{"n_layer": 14, "d_model": 320, "n_experts": 128, "experts_per_token": 2, "d_expert": 80, "d_shared_expert": 192, "activation": "geglu", "moe_layers": [1, 3, 5, 7, 9, 11, 13], "router_score": "softmax", "normalize_top_k": true, "routed_scale": 1.0, "balance_loss": 0.0022, "balance_bias": true, "init_std_router": 0.00932, "lr_router": 0.00176, "n_head": 10, "n_kv_head": 10, "head_dim": 32, "vocab_size": 3616, "norm": "rmsnorm", "norm_place": "pre", "norm_eps": 1e-05, "positions": "rope", "rope_base": 1000000.0, "rope_fraction": 0.25, "qk_norm": false, "attn_scale": 0.177, "tie_embeddings": true, "parallel_block": false, "init": "uniform", "init_std_qkv": 0.028, "init_std_o": 0.00529, "init_std_up": 0.028, "init_std_down": 0.00529, "optimizer": "soap_variant", "lr": 0.0036, "beta1": 0.95, "beta2": 0.99, "weight_decay": 0.12, "lr_head": 0.00678, "grad_clip": 0.5, "warmup_steps": 200, "schedule": "wsd", "decay_fraction": 0.407, "decay_shape": "pow", "final_lr_fraction": 0.0, "batch_tokens": 65536, "seq_len": 1024, "doc_mask": true, "train_tokens": 527700000, "steps": 8053, "dataset": "wikipedia_en"}
Below are experts of layer 5 (counted from 0) of a mixture-of-experts language model. Rows are named router (the router's row for the expert), down (a neuron's output weights, with its number) and show model dimensions 0-159. Each number is 128 + 24 x the weight over its row's rms, rounded and kept within 0 to 255. Numbers have three digits each.
After each expert's rows: a language model's description of what the expert responds to. This comes from a sample of Wikipedia text that the model never trained on.

# expert 46
router:150120098181118136131135116159112128097108144104101133120161079107122118126149119104105106111193184113121151116138168164178138152151173102118101085147129107152097134100122129094143145141140106123140183151119150134154151098137131129114110129119145144141116103162140158110143166153147129129117131131154149129129087123115134104101132125134124095112131134070128168131138113091133105095174150088094153125138148106149142131139149138162116110157098134188117107119113170142132110114138120
down0:109147147157131181145160132099148114064090144145117136130082131096118187133164171125195140133151122136144090141121124076136140140127116101115112101100124154127118119149110114161146126119053113137112131097106111131163136125106121184126141102104134157138087146110120158113124128124165137142121133140089181113153156131154146116184122168109142117122139124125150140127114139112095155112138104116127138160135144192117135127142106107105149126132121110122150081153123134101134136169183100
down1:149158085096170126132118095146111135106120123130128129117132104120193093122133127166113135132108149139156108133141119151138100148117104144135156135128100098126136133122091118139104144130164146094161113116125131106162158139098065115138144162117118118117118119100124168144114105084104069122122107122115118138116110140160177128080106137159104121128161138144112077127050074137132097175086124130107122114134124114162146112205148141131129146137164157146124153125116184161157145124161160
down2:137106157112156141127135169124167118138105162144166116152106112173124104109158102111101095145158097143173128149153123105106073085132131125105144170155124125154098133127149100147123136132116168151145100157089108136161147143137116125116136159163131133170146132118113109127122137139149102121152125097095124115140187186136118126152140135117102104137148196162127148142117128128110110128129099124130154156150134153137104070152093130161077129149106134117146110126135117132150090097134132
down3:106117096149138145170102143189120152098143161131155118109107126179170177100145139135175156105157123151123132158155154120146089137124140110106120117112106170133119129155125143145162145078137135121185088158151111115137150137136188134119121101130135156093123107138132126168128143143161109155129112110096104096110130138111107144123122171083143112102143124131144114111139148090122168109112191101125109144136124135153096108142143180135112098128088108121135124135135163124135141140131128
down4:164116143123102155126144139148107121136159134137126136149140120112098124173125108110133104116126117133163132098103113165195084129127131144130107116100094126089098118143108173145080099147133113132141160066090127130159125127105136123165137150146120113133084088101101128155137155138137128135124130150153160117144104170107112143170131113113144164141125164154114170114124118142157112115130150119089123135076115131124128106115155123166068146149123185133135154165119105124123130148144133
What it handles: The piece m inside words like symbols, hemoglobin, km, and common male first names such as John, David, Michael.

# expert 50
router:087129150162141161116143102126160107159155129107098114133145159159106123092172131119154140093120138114138147154132128152169151115115159151095167101089089134103178095104128150125111115160076114149095162145133125147163152123165143138141100106071080144139130108115135166152159095164157146111151136160117120150135115165120119138125110138117115121091106151122133162124139106096173145187096119144151072124147129096064130143131112108144108084085114110150133110105088131121150164151153148
down0:113150156144081116124094052113107166095094109122152116106142142123140143124162116104116140120129121137131157104149159146123121110123112098167173114115125090073168155079171148130129098133140144104107136131129122134132125133144121107128155182133147117139140119144107177150116127135125138106155131099156084061126122109094130098109128127136127151159082124151105113118125120150121154168147086137122133126165146122124103117144120165161138125175088165117150083141124155112120116069180111
down1:128146126086177118117143143147204107130108127141130157126120174074114145123091119152121106116121142126122119131133105120105112118110111083147127137124174100063155145162135122165113156137143148149140097117135098155149167168114138118124147069131109155119105119142149121163094173160110141116123108127084099186126135122149142142124108133120139138163129127119116136119154159164093085121138161146155104147104167131158169136131160147159094131116157102111099143122100136174124147137172112
down2:132095133139103117092110081127168123113145155090138111143140122122134117137160196131148117152156113118120122124137148173138133140112131160114134133133155083168130142156114121170164161102184101107161118117137161102120165126120155120142127164139115142128150104125103098126149131134144138151112100119149149109141146084133139137133111127122115156116123155141079142142138141125128093104129138098149131101114119136167106075115127064096122100098130108114183076183156127105108125110127148
down3:173102148165147134113157132117182110145109141108152147148097101102145145132116110128111153125115108132156138154126126154127145129080143135135097152117143098114140082148092119092155119136101142150109182073133149085121146176110123058100153121173139196126124123117107062114154106125119086105139147157111123097123128145112165144153135122110141122109146138136119125121136095149117109100102144159123140156165153126117109153129162153139137103105162130088150124120111157110080085100144152
down4:132112079123121081138106100128169108122168153129093145130136097183109143118129104142168128137129154096119070139107108103125074108132123105152108126134095140129114162151152110171144152134122112149106149093112138111165142147102131135119149150132120131129124155099143134112079117098208130112135120123139102144127214149073124101126135127075145129177092133116118102117131137145111133113121170137084106127150163127130101105148119113109150122139130134103102145109127164124130132128151135
What it handles: Word-final or internal ic, c, que, ics pieces, as in ceram-ic, hero-ic, ded-ic-ated, pictures-que; also the digit 1 in table cells.

# expert 56
router:195152149091147167198149126146130094099124152136093130093100091103104134119093110113067132118111128125141130167152125094103139096158118147097128139132119152147111136154147124111134126124093136143109122143126124125144130155146075134134123114160143154172126111173183110109104138097119110118098122158155107152119125144168115094145108125137151125122111110143118139162099142129122127157129143077122166102140099107106147113143106091099114101065122117097133139093119134108098091076117141
down0:111120104131145126102100100113052160128116125093144114138187094154140155179095101158127120132120144154119146138091129135122126145130138118110154154134124088180133114126154148166123159120113160120111167138135110144161140108115136096105087089118142087104130177096147134129117144119148152136119151121152103149073130120108117130132085169140112124095103124147106125107130125132135105107130102116148083135119079116145129147134104138104145139112133128126161113094081101130203172126138131
down1:135117133201119104130137150151145122121154208123114149120150151122123125121149135160206126106126133101121110159100121157136129131126153114172138108108171131127124126134147096149105129099117126136122164129075115102149142100146105157152119126135103165102135120101115115146159118132177145120134133123128130144121142135159089165155138118132135162128159141107130147129134123137133138173138139148103153166094119141159172131115136082141145139105161150094124123118107124134091074097113152
down2:145094110127105132095114145184151153142144113133111119158144160084115126198118129089149134130137120119122108131148101140125144126122144152163104088128128121153133113168143115135133107140148151110156138056105113134119131098124133122130134169141102129162127129185107154125152156209113160142121155119098125141120105142084137130107125157114101140094109145133151154103151129095126098158128113122155149149123128134154117100116172140132106117142125106126138141117124136164165144113167144
down3:104134116122134157139103132116119136094135124119077133153155118111128106126125146156174122124097134152121130129142120174102112112112134141124130091132179162098174105147188144084099127096108098096116141126142123109122145139177122115126139101100155193130131138101122145098136097115138074166165122140135126082132148114141120148157092131144098134126123146133139129099092105131115162110122145122092138143125120068137106121097137098121119103093176121156108172110105117130127138124125150
down4:114149160123121123101100135153118143098115113091156099133144110098133131165140135111118106138143138124115119103065128114117170148130144113145118158125136114119122133141178156119124125154116126135150127145086124112164114100129122133176151138131144156129157084136114134157187146117100106181111122166153153092149136132108113132157120119100130135136129167155104125147126145121100131113155160114166169156152139134106161122127155103115169135146081156124129165119084145197104089135156136
What it handles: Single capital letters starting proper names after prepositions, conjunctions or commas, as in T-im, B-aloch, J-aipur, L-iverpool.

# expert 13
router:134139112121116189145090116123137139089181147125137128100125127161098202123109096119119113125149153134138124140126124147151164142126106120127119088112143130109127098109140090107140104161136118090142125118125158125126149146105122143089114125117103153151078114072129106081125120147127157139105122174106149092100108141095147116140113142138111122140141100126142156128144148149125107157096126153160088110116148138163077124135129104123082121138164114116142117144104138109146150179119146
down0:136121113140121105124119113162116073139125138135147115129128123138059149124133117137109138131105138173134144094152147142154120130141173147146134135139140131110107089148080102157142106163105144143082111149098140127106131143174107148140118066077148138123126147115132112122133119200183126116138091177177151111155126148090135184099107096100119091169139141085148105128106121166171109147150131135122119103149140114103125131163110128124115163130170170132104123092120100118136122111089120
down1:123153101131110136120067179124104122132108091152128149129153148160095128129109110121135157173150156133111131148112126119136116133087163135126142136128124117105156133114187122128161119108112104070105141101085120191137126114140119096123138134140107097135110153150117214157134127131143152141098110132142106133129150166101136117143110124141152132099161137121107085094112183157166157114107175158118080100129157124083098119151105180132153115143109130184101139113096106120132143126101164
down2:171140120110147156162083138152164113168125119113150165133108095150167108130121159193136143144070157135163142106156166128128125121142125113141125115168100157125103083098108150161095112122113136115104116164068092119106120138100115140132110130116133114121135133123168149165103129119126106130138155138142102132127109119121111160146115113135200119115134086132111110184120122140125125134129118087152138155117094134086098147098113101113116137155069166131153134118148093146140107096090116
down3:125132144134134168127105168117119183129058131121180130089106165177168156107132140117103163112152109114130174099133125100110135156096132103147139121125113123122130138137153118143151151122143118131141129157162116098117135077093117110128128118145127080134171129112111103112136180124110122172082103158148087139092110125139102122167109108103180168134111143141128082135129148133151153159105126132107123126113108144159113113177117122135138143131137153126101146141102129122130061129131146
down4:129109125146068087125103147156122124130115165134164128112196109104102121111127117094114146137123130154140096144105122120121102126136131132123091144107092118067146095135137112121126086138134092107159118136108146120104121083169154082105130131175157128136151106098084142104120118132127132138125078096114131086150146158155151173111103105077171133147131137127117101094123113129084170142128144177136085106150121132176112123123176136162101147114135121222147111120153142156108153117123109
What it handles: Short word-internal pieces like re, r, im, ir, ax, ens after a first consonant, as in treated, extremely, taxes, electrons, Sinsheim.

# expert 49
router:131111182120115166076149123123114160118115081163118110111114189128124092126143168131108114128097131156110129137112091122149144128119120108126135107158128114129130148084117127133127128109120161139137134105173165131150140122116105117157109115157105093125082131087115134149128166128128094156158136133136136116110092121106121102110115124120112080138138089080114106100139106160129126082121118138143094085192119156136137156132107128133117116164171134136141165143132123139153143099117115
down0:180108154139141170115157126141130166122129132159121090107133147123117118116141114102102127118131104106128099139095110126149155121152135133094136159150137124117087108124149163129129117123105116109089099097077099185111126125111141103085109182124118086114121123089193153113112100093115098117127119146137152157117189069120083137119165163118113128119124088082183115126078134142133104095166196128137092116138135088129128093156143156141116100142147144110160126128129114116154152099138160
down1:160129174174104159194126117097085099169105174128123108126136090149104157137131154118114117122116119142118156120161095138162118171104119121102133133169104155130124137109100169128127107140152109122131139145112091180133157132122088147070144104099107089121152108116129139136116113135132138128121112117121152128138107121183149123133159130098116082145118082127113139131116136111123078113092127079170116140110107116093161110103108140138120082127136125102138107174140118140119089144149141
down2:140132119125122092099119144099174156150136114171144124133144152110147134112136163137095110129147109113144183108166131105102102111113146136149149145104145120120108135138151091162129126142160165058103134125105111147146119107133142123138147106165126145123084140157144115171155155135118141117134123134120132170109159142133119189138087144075093144102159148167106137164131106149096138138131150123126096115125144133179140113124121111110102186117084135124125154131107118105124135178155163
down3:125135128182144134130115168150134102130127116120124129112161154157122140101124103093083121105130164116170162123073111073112116101146104125140111143144101133111159125145189096167127115130125111140157093114122134085136164134124111116162072125144159174145119134123118099145125134108085124165158199094094093106171091159144130130131125159154157151151115099180130162145092165138134114115157098104141140165132112103093144105140128156154141152114099144091136167109101108165122178127101137
down4:084122180139158145106153177085091095141108080147119137133101097163153139135135129114142151155112111161137124124137098107127087150138120108133172117112102103157109080136110125143156116115130128121149151140154140126154123152135117147126106142140140137134124112150143146158129117073126191124160088166143136097144084096119176123167142118109183132117131104130077132129135110127095140112119074119138103105114099098134107167154135191118116129168146137153120135161137094126153170117137152
What it handles: Suffix al ending adjectives and names (nonverbal, loyal, Crystal, Chantal) and pieces like un, att, ag, Royal inside words.

# expert 21
router:114127141136140108194135133155097142142124127119147148153158085145109151113167137157119090147123100088164178169155113145154104141067136135121131145088120173116118143146101139107110142164123128102142101171129121137148106143111129135135122129107111158135151124133124135135137097142138099116121160121122130160109144129111166139144144141118137097124172162108131081175143116123140130116110101097143089204113092135152142067143097141105161137071115152116126168128161154160097105063115096
down0:148127148102129077141145112155133163119153133112116095130151116158092133142130135156135129099134098137148148136149139094165148121070125115141098191101141143157141098164080176120122148119108099094082128103144152126171103143062117106121153130079159104099156123148177154070146132148155064128157149122145139147094107132133110186081168162152149139162138145134112139158127152134121116170128133105127106123136136125112136100096155141114138107135145143109128116153153162177125111112109125
down1:127139166128165124128124113152113095164132127103162111144156171138079144112134107135103126140109160137156129125126086142097103160112113146141179142119124063147134086087087086112135131117118145168132105105139123121133112133104149135183165133150124110149110103133084084119155108125117132125144145108117126133103150146119151123127177134112139118103141124148145131094157073120153086144119132104131146140090151162125168140137159094091108145100137112115146135142122123138168115123136150
down2:105098159098119137093092125149130101110143125118133151113120113139105155131110100131169126141119085148119131126119137101167123096126111113101136142090181126148114130111168146070146093145127086176133123153172144123124120181116128110142130124136148080171115075156167104107140163141133105097130139134143137102136158149161118102193151116148127129127133124134129134150104110106144157173130080151124128134082142063117114114104126124137159112103107120116147100098134099116125103069115107
down3:142114135117156097149146141119113095147137102129142115125120114098144177145127149156134146119084123108119105109127100079112121122122120123148097116144115066100109146129129112142105119151108132133104115149111078105103125124183149114107157118091164181105123110129134145148168140166125089132100105093105130149153130080108125063160156112103154097166139111127154152167134162115122101117114153081118126133152191139111160108048114117126138135185116108114147150122102135115125123119098106
down4:107119136119158181098183146105151201083157142176113139174124133125131113113111116146124153160127135126121111177153125162137107122124077081119109122107139116146100115081110125110123131133173182154161132113126134165174121149136103126127140160148094085119117139152133118146132110092108124085098142097139131124134157147114077127157144147110156084105149159080116113100132136100108105147079110114120101129149121093127154101126099121125127132124113102093117150129123161132137121125108182
What it handles: Word-internal fragments such as iet, iv, ive, ived in Jol-iet, V-iet-nam, der-ive, plus pieces of Chinese characters and name syllables.

# expert 44
router:093144165109109124114118085112174137096136173111115105118098159113127107175138127113139181086115126147094141155116169102109167101117103128163142188081113134099144115140119099109132107142109075172081189107112138139165159162140134145108141154123134131146157126150126128147147177135112184080160120132097120112138124159104113144082142125111144121173156118117136085091113153121109113150095106144162143104123089172158125086129152137120124127129117079164117117167135145145139099174174105
down0:127107120120142150098145156138122108143154140111104106074079143135120143096109128130128105132115123078174122121088107140159135129132120131124160149103140156122138174103111125122147063154105160107076110116138101145163142133080104146074123127173091115149135075172131100140142129112116113099141138099153146106168097153095166130155142163144119143113109128111130091118125150141157100149130189137132165115093120124143138127118147125140070145104178107118096108133096132189117120127096131
down1:140114160158116136086138143126097130129155060181152145131125184131136109113152149143175102097116146136101140111128145131144119130129153137115126155146101132151104079138170107107141115117142178148081127135130142127164106133141187123155129106101130126117122113135118172132101067064158122131084136098116135132118141148142123152128129103097168114127130157153138131131144137085130113144171133144131154142133112165077140104105139110117125143141118106124136135190135113151116128129106117
down2:137111126129100128189125159099121141126120143156125075131150155128105143118116124119084149157121107125075126140133138137154101132118098117151110150127135146155104123110141124126112148117150125128113122152129114112141145129156134129100113123129168139147113114097106127094156153141119117124103081108166125125151128129133105113126163128146167177126108146164133138146064161131139130157146145073124138093157104155139134070110127136107084139076143147137118168153119129083121153144103141
down3:141166140142115104120180144161107091117124164147164123110119081174146144147097140141125145145099151108140082109108120131126127101116147128113110117160107125149131136125147115166118086123116132108099151091158163122122096143140146128106105114111102117117155142161155097123113131168155134101112104128135165136105104172153162096171127097121118151171155121143105145126149157129125139143129132137104107107108120155120144140118151150097125141109132110109119110159133044112150132135137116
down4:105127152129145145151141102122150143133120164109150132136148119115121114117114113119154131129092115169148126111169145145137117105152136137123105091155107128135132117142151093144107157185151142131138153120108106118111129113069127112114134147123100125166097140096157150098126127109128133150120136129082162140118143165149086104158126132134111172131131088123117137147191109114075075169124135096129103118152109125150112120135135148167121104146092136151128130133076075153152144097147109
What it handles: Word-initial R, r, C, Sc, St capitals or lowercase, as in R-ailroad, Puerto R-ico, R-ural District, Sc-otland, r-apper.

# expert 58
router:165145126122072103123133153132086142142111152109161107123081113138120110165097138163135091109133151144133130171142152114111158119158121138131174097170160181083138140108096116167145102099135136099108128171126146097125163084131146136148117106097124123114111170156133171119136082165132144145167073112130119100110141104155106102121095145111112127114144110138143114105147122114153182138091120123171079149088131077096128116137146105119122151088103079130142164132081143183129149124130155
down0:122117161119098084091146229135148137137105164109130168099155164148135124133093152118150096120141101134123098179115149117117104147153125079148177130154156132138120112129138158124127151117127127096134136145119112135134161136110105122154109108084127149133114126107132158139141092144115072146178083145117096141070124147133121115134175170106123197158123146123097112148125146111135141128115137125081115139145115167135103098120116085140123119122108104181134163106132147141092123122131128
down1:143114110118125121121090116153161141117153081105209131081110105150104102111131135095117122121144117163139090124122130101172152101103122115138127144131113143103122147115110100201100160121133136131131128189083084091146125093142121136135151119138144142143125122147103133153140105115111117134134112136097095153146103114165104089146133137158107117136080125088141128114147120137125101137154143112139128176117134098141083157113106100112170100144091144126120139114109123107152129137153117
down2:113148118159154106170110124140116152132107158077143123142157129136129115124061113126145139140154134104139073158113118082127160157139173128137139107171147127123120137097152118125143168100184129146126134148121117170135112106105135123155107149154139141138160151186090127114115103112152084148115105127100095161136130149087115105131096132112112114093112088154106117111125122130111107146136132144108150146143137125120144180121115129141176110177157139137118147145068126131134113125158157
down3:165146133127151122078087121113119183140145121136092132122162114161089136096135170126104122146129125099179125121088109124088124139124154146129123160109197131108117107104089098118127110094104137076133100144161157161101118121155153122130115125090152100110126149133086107128096106125090086106103132129163124158103119117130146140112154102102163151128119142072134127156155132132123170126131131141110132126128165112120098120086158078121071146172124124116123110169158059135135084128117104
down4:106088120105128098088104100136131158150146173141147136144139138157108178145089149127158125127131128122148079166144130103133143115117173132150134109143127116125144135155145111094109124119137139128138151117170138122146125113146185178118152123139124093114100155161104154115113172113114085125115135122145125123124119138159142121125180126129107137169133139121152143109160120174122146140094120085142138134132154136114142170093096140090151094085100134156120127145139085134143117171120118
What it handles: The digit 0 in table cells and scores, the letter x in annexed or Felix, and endings ial, ual, ible.

# expert 22
router:077119103132105140131136133131207165125135152142123120118064148126136089134107149080123100126141107097153111122138116047188144139089148132099158100112107170124159127087099091155137123108167167098130163098151132122126096128117109119165121143091134103128105132073099168157160143117085158128133111112116114112152118174143119101130121123097128157122116173129152147164149146076112118147138127196138132129123173130133141152160133097077136172056136145108126137146139112121122154134119127
down0:105155108093146120138132145121169110150125148128131112151135149120120113102123147163118122143178142145101165110167122161116128101148152124140114087099166166148099158145142165127130116115157149130123113134115085144136148143105131117082147118100153061155113103172143118133109150119142148150136131150164112147148156131120088100126103133162086132174115098132134143170119129132173113100121125114179142143130131097127118134113117108106139119162151186124136163148113090135140111083127127
down1:093158108165091204143140122068132102083095095154099108139114124126117132113119064111086148099176152130106133133136149122093118159082116154122094130103088134105141117109129119117125130139106145137110104110114094131106099108135111111135191177162104132138120139092139150142110067134113123119134119124154130115159146153079100161134124086181129121147155158142134148173134160138128155123149121124111132164146164128146108121143151149124122144130170135138152128122100157124120139122143144
down2:097159097127151094125116105123086112117144111180160176128129111122118116127093112085130102100121092125175106136091179127121089143136128114089115133137157109135127125138162115109135157151141143065193159101145069079133153127107105112125111128139096124130156115129091156092133082156130120125118133123139115144145109158132120110170127139136133080102137122170139120123150155112089136146107122100111100147118125107136122102127105096175152089140061169151124191079093138079110164120124144
down3:130092141124137097114144100080126130109092109150098126154160115141152116135106147132126171123118134151095136117125094122078118123095143136128170142124095093134108136150133173149140169190147109143116114101111128140140141122090118108158120101162089121171117100128107122143140161131136111110178131143110132128118119137115110160175140130138127153085141162114148158129169155146113093123122122130114103110133124112192140130115168136147123134115144117141095130145142134099128138160088126
down4:122132181123102170147132174174125100099129152159156086104122170149151105106098157160133100102119138157152119139129118147162110149124130135138089163113148065129110143107128140160146131151103129149125126151143118074110087137148133101098097122105135114209151127122138147121135082144127157091119088108130115138105151130135130092107076156091098145112121129131176131111097150124136176063100113120107143114117189120112107106122128124100140132132151086128133123130117143138158145152133161
What it handles: Inner pieces of proper names and words after a letter fragment, such as rom in Dobromyslova, ul in Kabul, it in Detroit.

# expert 6
router:096146163060168142158133107096160135110134131107109139107122077127082113094118156092114101148102100132120136134103078160134132085133148151108058108130159102093119110102149139131148134150108115133152110133108163133135190105159125132114110124140116154108134135121162117126110117117147088112157104137127126087115143102108123117130128106106145116122154125127102126090170118149175172158116107121129146095157071118108107153134161165122138125163144169161118132133122138129133128131128149
down0:073142183120134124121129105099126148104155123117095118151111108175136114174115130125089142126137160124132099123095093146132139136128142101134106140120165151106161103149123154107143176121160111188128114127148119144133139143098129142130111099122132145129134110140120069146129119138127152160133138158173126146073074114108099158094107114124184132124125095125143129117151117121136129081144142143144151072138154103108128136095144110129154119127102109109108102111100097119124135130141128
down1:125150109140106113108150103130163119126099126085140100138135133115148146090139143124108150126134125113092137089121134149126118103129078123157118116145114131119136124103113086098132124144186129083128123132101144102113163104108130178129104140142152141103097124128115124133152108142123118103082139117111137114108106128153121179148116101172138104136081135117131137105129079111137109137174134140145139092120099171167113155107132135097080139167139083099118147110137143136142090109103129
down2:170144099126108183126148131102207062121115091167145101092129126116146143106157137075099102128099102147097180146106142083126170125127125130120134132145174106114157161151160156107173128117122125162109064103128115130139140157137150127149134133119160116135121149166129145165157167120118112167151108130130143148132183113104161136155084093141124161155141129120132101080081131156132155102124139136133104095116126147142099146158129136171136128123158137163115115145153106124146123150113136
down3:112136100081144097098120140112117100075086105118142120078148154096141143123116084108170094125164127147158151129123124119130132135108140109128131154082096082086135172115100143083129187145100119108168096126142109120086122118131106122094156089100088167128136176130150114118104163150106115123144105094151121131175136103154159104104133123141085142131099128142170145128112167116148150166120111128127102127112139088085155134088125141129178129131113169073133155152106132108132139105097085
down4:143138119172108124140101146129124127102105112118076092178136148128127140140092118112106134111150106164132107107136083122074123090127115106122112136172172115095135118156107114133137134090113086145114098134146080168095124169139102139145130117156125160102132147163146136115118136126167106158134122105083141145139090081095111138130143135151161104137121120117154136120180110113138109074125197142114126117138136123111144117111118132160107130172114147137156102117104165150118103103130090
What it handles: The piece ar inside names and words, such as Kum-ar, hep-ar-in, Bach-ar-ach, and capital-initial pieces A, I, Bar, Kar, Ar.

# expert 63
router:123148125086140136118109125138117104107115156127138103126184125128084154078121146160113087147117129084114121142108129142113109138097128134144109137172112130141128142147142137110151139144140106156117149115178158143133111113141186117082120121126114146110143105157089086152098187114091153144121142124135145085131149117139150128115182128141115149099096116132142133111121151177137112150128098089115099098141133105110122143127105139114088102137114092117109121117094122149166111130088176
down0:182116161115121115160118118152139167115134089086092090143119148180120128104148118112134097177109109155085117168157135092126113134134116104129158125137145098115108118144163169162109180127174131145169102123115087107115158125148093137108092117126127114092149147115061135151145154152122142106144151131095131117105119117129112087143120127098076125114131128155105050181073127121148144109147121109142150112090144119135138149139149128158122125145090159144125105140133141079112140066140128
down1:081114125134133067124117137113110107116184136109124142109140145119137159154103112123138096085165160106108110113138129153140128144142118119112138131125109119098143120103121155169075141139114079106129100092104124155143161151156175129144112120129102118108150094136139112161120147102092125082133108108095111086102110173109200141128168087119128127141130145159112108112101128145167152129128144132116102101096160114123151130115114117160136124151125133079105065139129132163123136175136137
down2:153171100102128149132048129110136139154130095153120100129087128126126129059117143139139065123116147121199116146175140125114143042108120139161158112104084146082121147167151114141106134113101103145186103108123131129137142119124161120121124154145065135134111120106133133118150074148125126120137129141125132172121121121138129141091120146119134128175093111152143119144104110119117122153108140080145165146123127132124141141096178132161127159087088131103191140120179105145116097076132137
down3:140130147125165169151115136136175147132124129137121123121147101083100094119097117124137116132117156097134154146124133114128138105114128141170048104120160129149123103140101142133144123102119109137089107095061176143139135100120136153106168141119126147180113152074122132110178123122138079141107145185160173145164165114115115176105179117147130102134140126107114138122159146134137118106112098105122110103120117135129130152141122139180152110115096108125137151087103134155097130124098116
down4:073172164114091111154125128135150120114145105171160103125143110147165157147172114136133170115155110143160103146160157181161113127116120121125140109102123108116132105163132140109116130189170156145128143131150114080154097168096127159126149097097182118129150115151106166150118087124089152159112143126134104124141120102130137118145156133141113129151104078107126129153207168119090135153147104121116136149150182101133110179117076118083135124123141103117091125117100111109119113112140138
What it handles: Word-internal fragments or, om, ors, t, ty, as in profess-or, Th-om-as, Wy-om-ing, fav-or-able, at-om-s.

# expert 29
router:124163109162122149100164097140136159146130108153145141109121156139118179110150137133140125136139180102100114135072160149128126118092140149122110136136092173084105145091106175102134117174099118121122144101111142091133109119141074152092133126135138126143106099122097149131090109060130158134133148132128113160097113134098086069127079124123144128137149126143146165106085125125103181099088143133141124145106101127086109184124108113106119093099154109147166097155115172115104183162124125
down0:157145089116154131149136140136099155113116096120164127110089141135119147144125111138135123115117159135140067187117143129149166142138124131152150202143111121137147115122106106160105105135126134105114142113132149135144073134156115122126133122152143175132152122177164107102121171141133156162162136134088129148128102147152090097139128180076128164114107121197142127125073177113123128128089141096073096123131122118131117116137120126136137135153120156036115076104116187174135161135179130
down1:110131161123134117119111102121097146143087139129141142123085148142093135137126127179113116127168107125116158136139134122162139110115115113078156119062138075101132201127119105118095152116171106093139106172127110126105102135107136097112142128216159090125148137118111160114120174145110121126184135120136140135147140130106177111132156149106118127185132171150125154135128109080120122119119100147128102086120158055135148127171118150102077099109123163101150149152153116095080115127105116
down2:127136141125127120117137121113133094129125131150131151106134112135129122130131139157122128122134084138170119150132137073081102078132186101113097123119128131134083139128156149108113101150124154083132162119168141135124118126131129090113170101092139110155120144140136114092163123172123076151105115081212148156154134153129112116083103147108144160133114146107152129191130143126124097141127112122118105134070133148146157139121123137150120082112123109176162156104150120107119152151161124
down3:126080100131131124143117087119109069127129099151170171135130130157130155119145131136123116113109175119138141122103083107111144146116123103114110118086112121131149122153096112079103107100135110142146104119148115133115113141109147153094131079105115076148149162133094104114100167129118145091077124094132141150146112111115117082155129137091117128111121114154119109106112103116117130153138144097109126104146146139161090147125097135046127134109156132076101149158155143164132150099131130
down4:142166178142153156142172179134083150139110090153104128087130098154170141142142140113172109158116142083131115094119115121136105123152169127131134122128108138142118109146160100111138131137157163145149087147142109141161120128123112105115164110099151097124135128143109095132093135108109136082127110111130174156087106102153105099099154110160154111088168124101205125158177146114132070126130159084114082135130110124077132101140118139143113177160151107097193120143145088152140059151153126
What it handles: Pieces right after a word's first letter or syllable, like if, ur, ul, l, as in Fifth, shift, Pandurii, Gulf, values.

# expert 39
router:095123144099112074095127140133115156081134137138127135138121100092129153119124102136162104142153127102120120098124097114080122133131084142086111164099156096116154128144134083112135119146158103143150079124099128142126071117122107085124147120160108143136127121094113101140162123130126127091143124062114149132145129160155094159114109121133155113109112085109177141164091109124132145116158172150134117108129173181131141128120114139133163060151094171051147106136091112108126081108126091
down0:074094122137123103156069135132135113143114131124150114140136119112140092110118110109169089094136115162175143108135141134177095103097141142155145125125140152112149124070102144120118117147144164149143126144117123130101131090094090125135155136129125147099114162123145122111128072116111086119180117126151133125144091161106069109132125143132107113176148100128104118088109130138146116105120121153071132086157115106153109116112106139109158089101098136115137112119122104153127101086084131
down1:145126109131120157139096122114142130142149161122092127127094112152131077131116074089146147122133109147109143112106121101137131105144144155133148141119129098148120209142084122097137116108134086132095137133173140115144141114142147114130151161113111143081150156133148107108122165164098120131129112105101123128121072110101121117167156121119137092122105122135163131127085144165121146141108099145116154125171143098131109097126137158124164114128083141136105121085141128078131106143148108
down2:113141126115121165181164114143111171105150102143157118116111156134162115124088125117154128118126125122137130119104165118093120112120093119144112113096158159105129104067123159169142126155152144095142123128160113117137133125119142123161115122115111118063152112115213138162133106140062137122127119146098139094154125151189119142172106117137135164122164161131121116111137147103146127140123089131099147121133158151161158150140115126131169151154116150106081144111118132134143127112119105
down3:130120171148120132073124138074107104120165157104137140159108080174140113147123127147155115130109112185155174148191174113141109141135123162112123153116129146134158121177133127145097099136153132094123104121128160147130100128091186103122116151136172117110170113118122148087142068119133140166143075091101118105166174141124172112123136125140121110158102120146136171109127079097130113138122142116197110118128141118125124110118165120124139131089106120139147119162162120141107100144124099
down4:134156147135138172125171121159102126140106127158141124130121128109126135145139146142137102129142128137116131120152148131110110148106129098116136106131170124167097132113120135117102126154116175105145143136137097154130129180125084127084133120137155165103170135133130139094153130163099129157147150143123100121096150151082157124162140157147106128089134124098149136106118136122187102124094137098080140150154198120077172121160139126168115114119123139121131117118118148158119151080135139
What it handles: The fragment ay and similar syllables (oy, ash, ask) inside names and words, like Hir-ay-ama, Rel-ay, st-ay, Al-ask-a, Fr-id-ay.